python train.py --num_hidden_layers=9 --hidden_size=256 --n_experts=64 --experts_per_token=4 --d_expert=160 --d_shared_expert=0 --hidden_act="swiglu" --moe_layers=[0, 1, 2, 3, 4, 5, 6, 7, 8] --router_score="softmax" --normalize_top_k=false --routed_scale=4.0 --balance_loss=0.0195 --balance_bias=false --init_std_router=0.00992 --lr_router=0.00315 --num_attention_heads=8 --num_key_value_heads=1 --head_dim=64 --vocab_size=10117 --norm="rmsnorm" --norm_place="pre" --norm_eps=1e-05 --positions="rope" --rope_theta=10000.0 --rope_fraction=1.0 --qk_norm=true --attn_scale=0.125 --tie_word_embeddings=false --parallel_block=false --init="uniform" --init_std_qkv=0.0312 --init_std_o=0.0 --init_std_up=0.0312 --init_std_down=0.0 --optimizer="soap_variant" --learning_rate=0.00507 --beta1=0.95 --beta2=0.99 --weight_decay=0.069 --lr_head=0.00946 --max_grad_norm=2.0 --warmup_steps=118 --schedule="wsd" --decay_fraction=0.573 --decay_shape="pow" --final_lr_fraction=0.0 --batch_tokens=262144 --max_seq_len=1024 --doc_mask=false --train_tokens=883100000 --max_steps=3369 --dataset="wikipedia_en"
Below are experts of layer 6 (counted from 0) of a mixture-of-experts language model. Rows are named router (the router's row for the expert), gate (a neuron's input weights, with its number), up (a neuron's input weights, with its number) and show model dimensions 0-255. Each number is 500 + 40 x the weight over its row's rms, rounded and kept within 0 to 999. Numbers have three digits each.
Before each expert's rows: "comes after" lists some tokens at least twice as common just before its tokens as in all text. This comes from a sample of Wikipedia text that the model never trained on. Tokens count by the router's weight.

# expert 45
comes after: ",", " due", "ed", " but", " well", "ing"
router:522541516487512470469494531580470491474531538481531479521533524450508471449486520471549487476507545544566460559556467520485491539604542532502523414454476457455489493461449471567489484485517473477449495542483509506481563454496561491506453471536559538558478469537506550501503483459471501483547527548508527457523474529510527518490565537541475471508518484463502508486526514540536607531462516518471487482494494506608501452505522437469452439459501541526502496498538542550550463437508515502473503465447532453468569435385504471574473599466565489465564499562541509472498511472535467505500560467539424531486526534446595539429481534468548495515594508501432507501559490500526565482503554423512519444585549523528433433482532539520447519512534458598478586565496512490558485509533505
gate0:555455491471540518485499481521456461461487460485477421524507509528391552453499539501521554499469546441485457497524481596502407579472467497436551500495488502457448520497459505541473516537427482558460503421556517489500469502438488443525438497509534481428493578525580480500506442456510528448473513550522462524499557507523417518537499504503469468505484453541520568481500435525476452444566459573535400525503450500522483508526522429500514494502448473586492475558454488540457453457542481554526513512538485472519513491500528507419485545458453482549534548570433530483532478548463502472447514547521460519522455488471534515462483580518455506479473545495505492554482404445508508470417536530422544478518470551549513457507563489443520515570502508510523519414520408484489552465471499
up0:525467550520554508590495545526580517477522475472528448500470543553523537485437492493532516488474527533599494498584466488518513455505521516480529544487426503546512552551468527499412586569503509490461535457547570421489474484541500471501476452418474548548471527511526511454457485482488516498507491457531492500511439481509486494547508476507546487504489502412458559508446490448577509486432484450519518572562478559421464541492471504423490534502521488516454504483454485476456413503525387544516541479435521489473410467530468480508535536464537510447473490494464500423495540564498492515428567539531498540552555489459502514415578440521514507480470492435443539556527416480538491488496522510523495457457452493491565555527530454513455421507538440445512502541500445515559493470467450
gate1:469476465433491475546555461483475516486448447495487547470507487516525516487453531576511479502475513535505486496551529438463453453467452437469493489481512489438519429507484513506537526418490510493436530497524506568508419507527515424485464495493500430451499461431505518508461508489545581579537439564544558538454499512489484487548429503508568503494461528525539439517495547534462484492507461399488521441460447502465553543514507478443569482524506483466444497561446493539519524575461457418463471487598452494494499510522547534435565452500531557542532468463518506508453454485495488526462488505479494454485441495475495464466591556371542485553532568443560535497459461508541535537518572469455452492496527531547500535500490481498474616502480556450491460489537479519565415525454474
up1:502513515476470502494533483541509523453426436476500496546493509445508482532509568544483478475523490471388451507571546492485434466413529461490512526526510500433534402518488463545484503476529525546466488465533504542478447515476471444508518488530559424523545503465476454498453497516500518549454484539455505533437520465521471494532539565467498487478488553504543509503497498562447522485461551475469434478518479481527533478483504474485485447516523490439534406533462460550587517525458481531486517394553492444526428560536548467503507542522521544544497512465540522546460476502493455476513474442470508522428495399526445427496540497435418417518481451501499471507478419542526568562435492482436431444455554537548480451488466562473467596508439569482514478499516428462549415508509478
gate2:474491504491508483458466589496565484539520506480421522462528546450545495489549485455521533454524485537460506536488469506445489470572444442465557556497512513464539452474483511473467463536463555544457547610510526510502502489508487500508503509529459528410420446383423473561510494500481538549438492458477548425474467513483471488527569450492559510512481492519485450430488490486482468481532522547485491444545456476450533614477479482489460479482413486484477457527599498425461499503510488508456475506473496524447537502492561458516481481499585425528432521435575610458500532446521456473537488509520571509481442454496536489484463511530494486587473562430482514505425572521522509447400529489519463521525517484508479504558472508481460486555504542540482458531492520487523527560555494
up2:446551494490459447428440541513540428511423509450505504516511518510516552548430526546530478488486532499491520459505533521506519519504503560486491477465486440632571533548510495535435509550513479474544505494439554515520543480521491485437504453496483429504494479484581507481471539496517529560450466469466550478534548443452463547484486439451482512441494487518466522479559522515438451540455600484515469464565489539528502446517468522501525442542488592521582485453512502487494500424444453501495499501489491508530517429547423426550416546553565422547561466463486550504494526476524477518500500506465511534509535485567578517515441454509534464492518486525500520524541410484558536459522407491537570517492563413522526465560461509541468514475485477506515480512525542513488477399576468
gate3:464509490454471489558504511568515459526480475431471474461463486582552471524519526511498471468475476511521530435537501570443523497471488524442555588477446461467516535509481530499439563494438449429464423468536554518528474490488585475496568449448533484525542642446473494450526479462475482537550489478496482491518501517530514528464477413460453503536535531542532474382485493528490466498560576533535536556560558540492519572465512448480564509559518465485465536499461421458494512460469557575504501512508465546556478560489506488483517509507563596469539473504519427464441535516524460446466448458497491488547533521522440473546541520525482517513425453482420531493546541545525561484524544523486482482442518500523492468520491556522507457445501414506437480444520526431483492519505475
up3:465526503455478518531496564537448468532511445479545458430540520501546453477520499512454535463445570433459543492549501464454514510501472520437536525536481452504484500568382523489510553451486430413484542485538532471452513450494544501481569465501589522500533478448487545475520409516489573430478515519422511512521505452461558495498523411442473481506574504512489495451463503555563500448555552511430512535535517493542483546487549505459530495565424484515480498467436457523455503515484480492559460479498508568574477518468484435469472507456548555444541512508513415512460498500532489450492486445534460459496499436474485479509492492492488505505469427490430486473589536510463578443469525509482465526471565588537456495529535511463513485417514425479434455521453517518444562555532478
gate4:462563435449480500489473535580532469472461526427414450536524455486491539476490502491414447516476535477492546591554491501507433523472445558492496539547482542579545488450484487507536491564396558527448505479487494455513457453459456503407472501550538580422494479492524502531509460572540534525493457538535535391564525550467517417509554562491523446537508547481457462535458505493526493577555469451486444498459465465601482480487548501460544507482516564485493538501476490472447469604600407505518501497517479483531494513535517458517499489547548498534464480527525474549566486497514555465433486490488528449462487524527547518490496493487475604514471478479551531490493472433479513442560457493530439432525560503525502438505484509473499521483470500471493463512539501489456489509464504
up4:414495553528484533474509489447439543573455419475472527515436470498495492501554496529554512539523537465503531529530451458537447487504484498521511506614555459455496499470422526497528564508617439574486435480519527540495484554494531486534498516432536523550579531537545511524505525455470456474525460461484494601518455546516493524500502464507539563442533521490519488464524512527534505460514520504557516530481581513497439400498489484518527504444593528558471548460455493520534447478446580570525438544489526445446573476524534557444581473498504492466465467501477469476531551477509496484545514521496441461535560569489453488510433501458518547419516465528513522504468440478405476493443460499465517468526405489483540507473489467534480441497531485503513464509476410471499528511428506
gate5:562459456584499472431501507524421507516549518515449519501511521433519503510470528544507479464374529500532504474447533471572444476510466472523517453572494465554543520560515486484446467433512499487499559451548519450514491462430506510451439541474472494505489501497500498514471533517540493540522484545473448495512537518479519482485522452472368531551491524455472474508549455448434504498491506497541493486521426479457487440533440408456514539549556507526481391550458502505539457557456478492559569485484517503498458484549582543489439496528411479460512499475486459497516523647489487428381468475479485527472523504478466505451538452555509457468477528430577509545495498479452487535550489474432523486495503431498509518472453497548536565520482476497518542432457504462513499460479549
up5:534514493473506484476416550507473481472484481504492564546570508476452543443504530478568477523534476495474504460613507459480561519506481494475439498581499602451497509516415507558457522482503478484441455490503488502580508478526438555479552485599544560464535491481461480526499484529504531513407479476526548499492505528454465521494507531603443532516530495491469513510482485450544482534505432471469451565505516506454530501455511473549525479479486535447499474489487445502486544521580437510474461571486591462462485461442500527461447444551650433519528567440465534538455506461579523528521527489539523601498515490555567475530501496483533489497508490566529510535458513592502503496550505524521530515446528548495460432478547465487444472559462427510498477503526527568456515473501465
gate6:607583495564463582469414520476528482448536476523499540529525569477509455459513462488546456465479502501529538539484459514575499437467482495489572431471493525435485473510488447476551507490549475547435457548448571495525502573373447529452472469469542486446469524482521504544543454512474555561489514508510438494541465523491543539476480499423461472540488535548500466534519470501532493473497501516466470493438526520516517532505543403494481440515475449536488487482556457502538481531551436505444524457475464377524507420474535443477506537462524451454473528453538470550556533501508440514470555496460488506573513490486522516426517520509562514539462511505549474506540580431486580484475531466504482520491450420499486491574480464570459487517493469528567466551517498467568512461450469
up6:423478509526537492566591488514544514551486459492525470449522437486534525581440521494472565528527511524477489481479531492536499572483513474506486507539542555548430528555444534545534478537485476511521550458429410505475529450548503425551539492491501488591566571531469563437365544469581526400463459462456472504526443470520546460445467473518545529481541487536527488511454574517507498484514480449525522511455564485440459460470507530468506466449537524506496428482520499562506497486492494499531469498508557567520555573534538592426459473512479528512537497555469471483469468486498587500530424500564502544459522464492457485506478457557416511433595479534483507480477457561485411486469500522432477485507506474510436501481493537469500518475487503494519443530493477540505486507543480
gate7:513526440560534501473537561503446518537480550488449533437448503528537537546545489557551480451490520466428468505552581489531516474533478503498517438474513513563507403542552426487521508530475482487519455507504502573511515510542513480455575493500470480537481491470514501508525449457458457478545482479455498492430525465475473512434489532493513522542520478505494413450542514494494553543482475473581506573528578510524519488583490595508504520484528439444422548487472484471426474451542586506506552563485519565603413514567502494434463484536431491506542425439497500568475503510496517585503474472452461506487522457545404445462479468486438484524481511526513475479480522525450497511539479458496523540522510483532454482465487555580578480496535449569436529559501510423480430484484478
up7:523559543489536483522577427443503527544529528511516546452531476418409505504519501503553524502457492493453515551527552503527484515520421486559452434416443561468513457583479527458510462492449560509489516487472490483541501514394468560472529409512553523443489503565500497492441426506522432521511497510487521482509466543529498486525457528452489513481474491498509518479534483457482510569491463518429474444488512475526523512471510484446468470482494446510552486541410498553537561444470453431500588501602513492449525459531493441540455561480463478446438446518521474511509493552478505438418473514501489567423509522505510466511562466509476518495555509492543513445499442516492532480522449453431489559473535466451410525422556455489464538548529506497491514492549485481562422430540445

# expert 9
comes after: "-", " (", " \"", " a", "===", "=="
router:508440515463497559490579474551516542515480516531469599452492522494539518500489469476468468480524534525539436477511499548520462496501505517555482539480526456582449535462442544390476529556476477507543449515542466455488453541553462568506515464463473457464494501479558556509584487533452463424431493499477564500482541484462533465496507500496481589522431565430504534483523529479461497525477532434531510475577548505496511426455567529484500507461548485492529509532496585454481536518518493537480571530591490518512412549504454450428444514455568527501478526558439513452491484562470471484531460499453470463530532485517553466518491482540574536501443501562442482472496517443567479458496510520550528512460486386490487554509546489528553510441505429478510513495607513535522509536578534
gate2:462526503536504549501499517519511492490502497472485566519561494505498565476534605505530470474494485492487511494544483483545500514497523475437550521532425521466484547482483520457511486504520529441491552468458438459496460449517502499491412502456499511523466438475470537540465547482476425425507557491490548516504464609467485526480549411485519465557534493519499498509569502506511455566439426532464490453540367502494526482643535452522484525555533591528611472383528491475511516513502484491509500556563551461479487475494501528491545575542493518511485539489501469553457465530425468518466514445484569499549517500454467458491513469466556516503458481472522483457435440421424445494455461549555530487536489472498540435541510460473561495484475558507528515526558471411515484467495463
up2:469525471565501538446499538514493459543516443435566446537498491532480494447490431564509466544504455508545459560549525494506524533500556510561578546507489503487475548493532547561574522471487473489514457490464450558494579499536494470511491447516425521534501494354480524481463503514457455501437574491506475420441490509492482461496487498529509529591507550544514525558483510475483526543558505419530464521438482511525506553534488457469516473432484496477445575495429452493503582409523485498500476582494449580467429542521521526472529491474487480498534554544444564461540419468492468479565498588580512526571508468480518541500456477532506496492510439474529403461506523514503554508476444546520469456518514470504430452489502516473455485481540444491463514502544433452433534501524528
gate3:479483516422463515437518524539515494492501544529470530390486424541463437477473460468429525391493506527488452471557452505496546537492504484544495456544585444471450436529468506498479466573573444461524585486517551518487545435436496509472513552494451576468479512512498523503525464424518503512484526482519430527476514480534556566479571531517532510494568503476547447453516548530412499535460404511501487482489513371517441481514487515560502539536509527475524536457525520504562550476513514578474497524544546473493494484513517506472495527492467535450527443550488585425561467500455439517489543484540573578523470479509493449477472506469471504502511479507480508560555557585511501490499487478558483484583477509509503535452450562556584440534503471514453533484537558475499467496514485
up3:492552471529560464545472485429506423511529470516439499545466533451512501508487498509551462448507450439562538527422460496567527462468414506481495499501485574467545484514416498465583505451531521493601510441483436497485551548470541508499477419528539540486551483532475467478571552496497442503502541485451556509452502495510469552490491540494479530479508466528491522585476608457531498385503550510501518501514510570516456434537547527473470475488537534466480476500465493455493479566490523524481533533415524494453535556473532453477472517538526477510518561436484529542437482472463490487515496592529455399513428511537512547470479447446489542514523488486479499446548515444451388516450535558476445558454496483499495559590458482465514513556489478504478537541460449573514482487492480
gate4:548420492425504539505529473512500459522546520475495454487479514485545580453479561554522414479525469487556532535500506515437536537459432463484537495537514487520476482467508464493439463463511467473461451448487522548508472476603453496548485463484554476509495559514438534536541526524472488473488538514478511513500508465540509467434505446525570411534474528565524494433587607571446512507526462504564424529566489546489539562486458504515513476515559535529561514580486556468539552504517482601486498481496482475506461499573489523482554598568444489517482529514561425552473471557435443511547502498527477462449527440532524453487500508477532518472506545496454515464499476438544555452444502439534494514516567519549481444428489480473524533445462520445562508450508494511511561536521571
up4:504539511572430472475566537497496509528500458516460534478586530553537502432496506499516523442439569500539454463466544493478505491477476479510469515456470528474526504513444537479528467477432548519555476489521496475498463538504501495412445526510492605442489511527507514498488536546526492496498500411505477524491443572421528498550447491441513523438574428476479513493420450462547488477436545386486486397448489509552554503530529470489482518473459496459509456481506466462504431528511582454481532502513554473535520524442446504522508392426478494577491500515449573506493505438535527450446574534455530513471485506419425501467499466443481501593550482532478568566529529525477516458524512497459476455466463489526555527505494491506454523534524486508450503451499508564457484423475409
gate5:471532451478477480499561544448461499556561486537454523520524526501508540540435462480455551479430475509566510449526508622480581502445498532555513501555530492527496490530521508452493586505502570543473535511507510492540470565527518527524482565465442514550510526506492466516484542515484473498575511472462545465535451496541495501442495448558477537573492480473562591442484465469459480489530534497569528507465503547567468475518507441469496500503589490480444459501534608541441481407489505430537519585576498542482467561491498474491455543508478485571499537504583539517446465559464529443447557519521484484431497457425485520546433513564493531439517515535523398446512540509520537444509486467469526556470479522514557505531517457446545448539503517540519446580506532488507494471506477
up5:456470506479501438518510564512536514473476488553464474505585562572440464521498458495487447488542516477451467511481552545523497496481502463517482462498485573524511497512587511442528466498496513508495508499460446514503538473515508518513468538529457477469454510486497437517536497494521526438526551509553476458504500519520528463507447485503425412482517398528493456448460504442545470481504502494528547525550493395496417586496418447515470458549557524476563483526480511488585501520465448352507466441461493449491436503474495538395474499501462536522656554495523522431501424550479481510489577533557529452504503450509538544434484466519451555480516524519507418438479513474487529483527553524482484483518527492476568495562571505526523562506437444478504550533488493533503460512479476
gate6:500544613502392466547576464507514484507526563524522549490508582501530492464443534529481483448602509549456494481561489536503482516450440507535451505497508447532520495501460485484419444521496514507441494527459455447502458545513475507464439561495502463443479473502490541536567475473497562457460470534471496551515495520522445456416507490466536507508556532543477488501513520463501600501507459402500487541481478562509416550472489543455510435525510443498603515497467477492529447514498521487444457507500469492550498485452498583554485509452402493544460513392472542506492510499467498488484524515416522520501495473568524449501509521507500476452485516484464476459537505511502517525463503523505455490417478458498555460478530565565560446494403605496432488475552507460521524501406476
up6:493392473477483468485544531465396483557486484576496546477531545512521547441472572475533488488523537544498554536573492487438528496502410440491564490519504557548522460493589470483500428474493527547505547550512469496537431541452498474474452434429510512513528571480554508492441499512523511514474550519476519470519509519453495452551461601486496503449520475449611518422456516488497457499584519451501530520495486497573600508557527482530514468533509486457577517431425548501534485432508527523514455429425527574508431581537442517501538514521485517484440578461507507513497540524547538552519566477497512478492510470510465593578483495466577524523528456505480566526505486488515469510584429511463487439545492479514491509508461483477534508501522479513463525504528486530480471477518505
gate7:582563485471552469457471511480509584460514496510487526500508467532466558440505496420517495443528622455567502521430439563523517484488560470520456604535533469510508436484541475487484489480494496475480526463513423529484537530426515540514499496535499449483495487461566429463482516462567593509449483529587523505577499428550549461521471520536540474546528534476539543467511545516465500500449510512522523515530451474477494516470486419421597437527521476548553504519491532509520500523518466482464498477530519431518454456460528509513531513447555567465530510522444520470493500501497535557461475503464469436501489489495553554517484467498489552516539560463525534573470463463523484496487557544530486420505503512504553564564425477532615478590544489524481508499578468513513540552483426
up7:429423552464430485480497472544484545516455466484448491447465513503501488457515564533540456570460471540548452545466503479484503513517440514380600484477544513520551510445449512544508527536478534514465466506505523488526567589501499478489457493467466510543462502556462520465518464567472464512527470483461488551398581530451481485493504475500465408474516472455513545497514468456495494505472525547458475564497551497525503417562507473540494503531556467500541564534500556527486562519456506533533413515447535466525463511533511487504463511467463509508521565453483496462406466538521483453540442569525479566493486552523448455530492517488585497487480499515472475467507572525452507461513454546410474516521567452504615469500527492512448483462464537571459534413403525511461517502556471
gate8:459525525516464584525550556464499475511447526486520455453511494581416476409455501484443492527468495501554519570555442496494448485510471528504476547481451520522481534455515511502537509481495454507458464424537507555456594574489504482444507531515454499420497494488564555485566517470513527545475539497488458535472486455541495574496468511449458476568539538519449440472498535451411496493496468490520579493533507532490437537482505509472533469492446444525445453522481507499552539474495505504483480510519462549432535513453457567558423447382491506498436553502498471411507530524486436519537405471513471468529518435515510464502443478483487550522491419545384535428442536427540553492450513513512467545526521436494453461464524484474498527467495497517524497517555522518492544577531454
up8:461534478487467494440475528500500510484499474484461480463504470524478527443520462519483519491481501479562559579477529464423466431461436558434522513498505545504514547406500506524457413573551504494549535547516534541522506497450582481502527465550456448462472455428526520382530463428495495535523472465546451485521485435473559538474464541520485472472480518522514512457440545436474464465495466487518522595499527516578497505501476492533522479464481488462483479462475454455582546465500474526529524463512455543490509499544490558409504457514503460536506528526529498465510529426520505543520477510510492472539538503498501490551481457528574533505424445487460498493517496419501515503524467509547471564606515452469521418562458493418548549541503447476582509556590487516528635570513513
gate9:517516518497548509536494421492449438518518550530498545486520466432413466512492481542484460466540570458441532548565569550489546510470547504498507510484469479516510478545479505517473471460506507516475421500446497478496493584520572533459463570504505453509459471454494546513485468517503441529513531524500523476574495523520495461473486452538364476433503516499553487490554523453488511475448546529508540441485564483491504507498450444483491480486514519432482482528526440435533525477525476517489478538543462486523543453451516479428473545472493439443553505552478482355571508514471426485541507603454477419510559458481496560462488434568522443488456466498463428416471485484485504504558532453488475507506456504489483503514534539547487533564566511555577468469608465544489448461477522
up9:485487509453512508447564493435553517526500438507489554550486504503553503462534459464572528491547493571473471464464368481482489567492481489540513521454526515389547488482436506537533495538507481463428540484532496515492529402519425538547479430482523526471490569511484478538532433503512532530421458505529488482531509530504531483547448539520512475556488529471547560547460535537452431492511442492501481540462516474574442514559511563561530483526488503577498463501464510487509477508511486532441499519479536484543546541518476489536463458580545559442483535550503441544471428452512544489486527499602514492568517489507551505479484532470521501502537526477492548510521555515450517479407526495533547546523478477459467481459435461458487498518482409447500519495380446454531473549616463

# expert 13
comes after: " \"", " a", " and", " to", " that", " is"
router:458436486506493536523504471483531425500442555538487529531495515411531505505468542521568487497487528474532492566510504494535504583489465453551434479461538513521516535516471591419498496474467459483592450556492506440544581427496520507506469444466496437510488472559494499507486439443494498468550503461478476487456480455467553514501535527561427561525481503502538564510470545447468502497513542509523419520543596505510536446507547584536458511504530506524518456491505443497452466415468460506474499474511470516467536416495456540483399487561533539480530475559414509523468500418428444402435480517498461461503564464539487497507451441496513433506546530555436488474549500575485532520460470541531451512496519414509512556475466462475496554556503425491490536497532521494503448505449475
gate0:523493404526530459500514563472477520523562527490432429501490539449508485467493474528577420499491513511433560482481503501465466497531526591532508516490497441538483480456548504494479528521582437521563478467477402473411563503506551468502515479535512590486502544474500549537500568514482448477539477517501453544475539512496440510515545507457511591520532521444416431525482504515498525465521445504552504537483584537539463542547482571533520521562519527484485461496481497475530433507454441482512553469461520588454515480405558553455575511536506377533573512422486543508477485564562513501546459454493506541543497483523489512496482471513483507546492519536511533570504442480508454486462501459576461532537505527431481498519478485531448480481465421433511541536475451435485479512490559
up0:492550492466514512554497546477483528509599506563536545564531602482497493478493402447525459497461476502503607486521536493500558529593517453500474524501490462509468487505438463481483569439478510563498526537563463557543474488405498512425431504528508537516456578476457458506488518538520483564445495499522508521520514530529455440520512460522437525550569482476529444505511466468487559441518493511547424505502497522530485469537495586470439455488507501492467519513554522514509484476488442450492502493402459452514530428544507589515522553477523414509538512498489542458627535504528439452504502460498525508505447580466498511518506486516511497447492577477443466532499517489578498493479494473600533483468515474490567517496500491441550476440468445539524482503561455524547583524481556
gate1:467483534551579543567521498468539486484460499521507481550538505523489467467535493481459455551458429425495491564543526508452418507493515499386466477456526394524493611494452557608500488518443529533455492460485553549503539557484520459527496488478480469465496471520512517446482411550498522610492422491460477521465540524485433466533507498595542434520520515547496517466528586528491534516519496425424480504531554495551528533420492547502485474486437436506508496479471526457433445493529530563499502576509498486506559478507496521500547498456514509518508480546559535520453463500517585487468539505473483510410406510460476530543567507512545486524499495484530390503537486516513500481468577526535466535510493496519463472444500521496481505551474464451451482555508525518483416556512493
up1:494442460508488490465501569490524511491468462492462468528535470479453471528536485518496491494496549549477452499573490476466547471499395414503561494556452518459532571572494553543514512495502541466451485527528488533601475439572557539418519589474574453439448459517500465507389573459492564472516514517488529481447492505481486453535525513505511432553470521494505486565529503501460403481525527496432458487469466467439509493638480406546554500432457500537488552552507456470484514492497507458549498460541455528522543530466414522500510431513477441533551504506466447520494486523548508502518456506534493526546511479549465504521553522461525542495470478546500452556447439501487506540490508473454466451485488517568536564433520509510537516490542460455452487447493446502485419424482487
gate2:520524481512475445517561516480539514561480581486476440543510449596515497478474502480475524496472425515543500556515455510544422433510528580469526502477486512440524452470477477506541562428555532443467559540519529543520494459464509509457439556484465453566588519500606521503509488534534396473480564444530526526559505433482505465534560553593586462539523450510505442527559635428440458503487501514502571537499517492543494492465480470490484498460491528521484515519436516517503530415467500536574502518439452489408468477512464444473481520531564515507473509577512497462544502512523440509495437507507515504508497484437560459546495483470490587475490507499443534485531485486406468463466549504492527465479525473499490584546480520536493459512507541526493499475453561492462500473475481
up2:544497538463466476423541480462533533504497609450520465554521572515537572520444381518543440522423433523507454580529448520486489406508503522508491496495457564503501502508542561459502532465488536561532522489570546536568470402444547454457505500487507419584551487495539492441471485487501528489509518444517520555501518488541484509500527480499454544476508553536452456514464487466475451462450617539533509533473541428540466479493466486512490543530537442444543442502462478499527570560512494507525559562513435531467431447508495460482479558542538430507517513521444483526490497482545474448513455472521486537494493525460430538437479412448514543513502471512522495481508456488383546520532442476508508536513521508438397482513480476526487530552514516501525511492488521521502462463515549
gate3:428480459506543491477529495600448474479424520556432544459482481513533567468475473554510464439490535517528531482502487545477545501508482511456501503475520457496464515527518533509517487575448519598572461533420484503477518488516522504545519513535597460503502496469509497506468515437543513514509508418521585560479502531487553497504578490526488488403547538455473543436415527511576470523545486517542529442520487520558532503518507437488455526503637477484521459538417479479478441478501471496477559518504525500464504519520533542495499546517516527537481534485507494569507486446514459422473486426535461555457500438539462483532575526526452505481545483548444514493513581381535512572531444410484551514498480505440507410463532443499466572559537499498529531494476505530538459532510508
up3:498506462515483443530461479528524402478480452480495512522514522512554532506566493474521489445525519527524503476507444498571528456485495504565431542495557547499521450441458472578498446486510473511502541518514531463474509514531526490525594510425477483486476499488521516548483490510461441475470489508525462515536490464516530483599350531445515525469496498598467476392527505551501467537544576477493493491513520523463575538526488483473513519483558532474399495510568505518489550473545462507445569550506534571489529510492498497511471474532549516507464452553503434508446531540406545523490456528462465535508482537551534485560546545487453458531454475537490566524478492579509586406541549552495513461466458475476502426438466419520454483530521534535501475407480460480536596475486477
gate4:472481477521526513535535512531503505485462534521493473517486554467534472441539495471482539520509477462521538558507492464532473508441566490460510407567580525509489532464537503476482549604487547452520536644446502495508456534430564539518542501490616487473482516416539446501548489529538533534505436518482503503457601526550471532553516545581465477572481425498506462480482459476487545468509517480534437489473493442545462478543486536476514535486417519549524512507421559520490453480431553479497474526445476486497501500517510503522517487458474526491500574484488492495514492465507508425548503448525458518506473481568458526456503498483592472483538536431506517499501557516440493469507517452497555453531511456492489422513529548392508493490515451404550444521432505525522461619544538
up4:430472500572516456582565510482480512402505501545477447510518441421579493523514535481471501534462502562483442484507480453417488503476509514482549490512481604527496502511527542468471514551538599599501575492450460490505527504503563510500546489483530533512516546434508469442455505486506512504577459535411516500488509544545430455507493490529568540529518488402572474494479516465526410474480497531447489519459500480490434475523519431506493545534480483533498485507493579469534474448506556515430531485477591576502588473501500490461492448563477574456490527509468489554507563504558512481560451527577442513474579471525480514463521510460506550501487508507540594534470497520522476533472492409553538480540514535461539545492520448493483452556456449490502499517535487424522478537463520
gate5:512449510496509511508482479538505491544486463496478487495447512561552547529455482544579465392425430504503490479514459484516457503521514508493538503479464485528513551436541442542498540490475486488538487479551492485455557460407538514478527450493549535484411545465432533551470478513503504446485483478508581536519451486420554515505435456525433597534464460473432491524506432509534382531495458521508526491464416481512525455478507497479511506539549482555440546491537493553493497533531475527562578541510562556554477485507474508394541513512584453461490512522526538441549486468458490456494516512536505421397513492460557528516501472490515463567490493475483503529482473478454464599392482486463474562519529570524531509571458480528469482500452430485538568521475493566476486510500505
up5:517535473540526483481544447466553512461473502475417429438481525493521459568469463438490521557536545446561450535497447488492512497421489482434498479510515538514508433491513536509440418505465541510530441528437471474524492479457490470526544547521486504589617492516602472475484557523564535570485509465506407488489535511489448503514508461482554541502558509395585499509490493476464543544547530520466503506491515526493463463485534412490436448516527512499533462446504514528542510509446550455454474475466528486498534532438494478485478517485437495549495538466485497515452493523586481522486467539481511528577512495583433520467500518528498530552532454468527476514508499456526583490559509507526520448430443424436491405443515564507549539486497553584465526508552418502500533485529563
gate6:452449490497480510471531510419459528478506563492432472515430507506540537501569486489544511459478527533540448542516548517501444502520503513527451564519454545463465486506492440466511487461535452531494541492522557562526463436423528578400494483476564443554546483481482449504475517497571531536476437494521509500507530495524479474422517604515542479491506524504498502544427491518510447454496464512532488485532465541522494528574475569522498571505471458510530441448493371503514461567552565513473505594505449506494435428495537511466531487469547468553522545545468431557479525448479493487559516510444423579484492490544426506491453614472536518526514516483540437543400459521500516521444466491481497478523537452524477455458563507483485495491435498578462526473531507506519455455472537
up6:580537489605530551471496500545518492576455489493536517468583564490475480470470514493478513476448530546568537469482448480457534496527504517598555501501527506479495522526491501589440509497539461457500534470454466397483470517481472537549507540584513540472527497482526498483562496558527476538498532553518536473489519413430470551460516489493487566463433522541505533475512440521384554535476467466483441479574460491445500445458510418473494462538472489448568465483518557519564482506502455461504482552510522434484543549554445454502444533479497529460458511466542584503443519535527478477449461455527565451516482534493536471436516429455539565497470485500529541436494572506464532463518527478542420458560532574478456526542495478498500564460506489528496514499513464454422470551472486
gate7:466482483529541476541453506440480480565490476474489488496438481489516449471606613514498481492515513549514547440510455538452488460456504542494444500466516471463616466552496532468528485521517503567527505455599511487440550483468459494485486486480421432520500509437472557526472476400505522480521540492485545479492460474537442481524567532527522606490501500535502528479592486457459575576491479449490504460516509542532534503451496509498576491485455470478573481488516546468479427456498534474493457612541490433554497536477500483488542560548497420467495528541475473454477469519556515597486435502482480484558469444482515544481516593498514460506546414488516513511488447529497540494519488460555481544502443446534499503475492480477476491532486534412506506595487560439480531489443516
up7:463486523479469449506459545568440486436519505524475462465523564511520494431506486543541536548455514482468568503502522485471456557441551568458552444449565491517542507410481469560499536528476520519475536467502523552409456528478444525455516518606459481490527565567465450483437484456509487511547499539528442497526461483580544447495510516570523495439457446472540499512535554490479513433479508493537421503478477545515465516500487535442492485481521507453527537459403504403508505500530483524615495509478471532488491437492420497556530536556440506504474458529539523444562498447533541478531522495494504516486560511524529479530511495494473524514526409448580509497486528521543502538457451517464525472498607560504530549439560468448433443550554490507465456526488454436541514510448461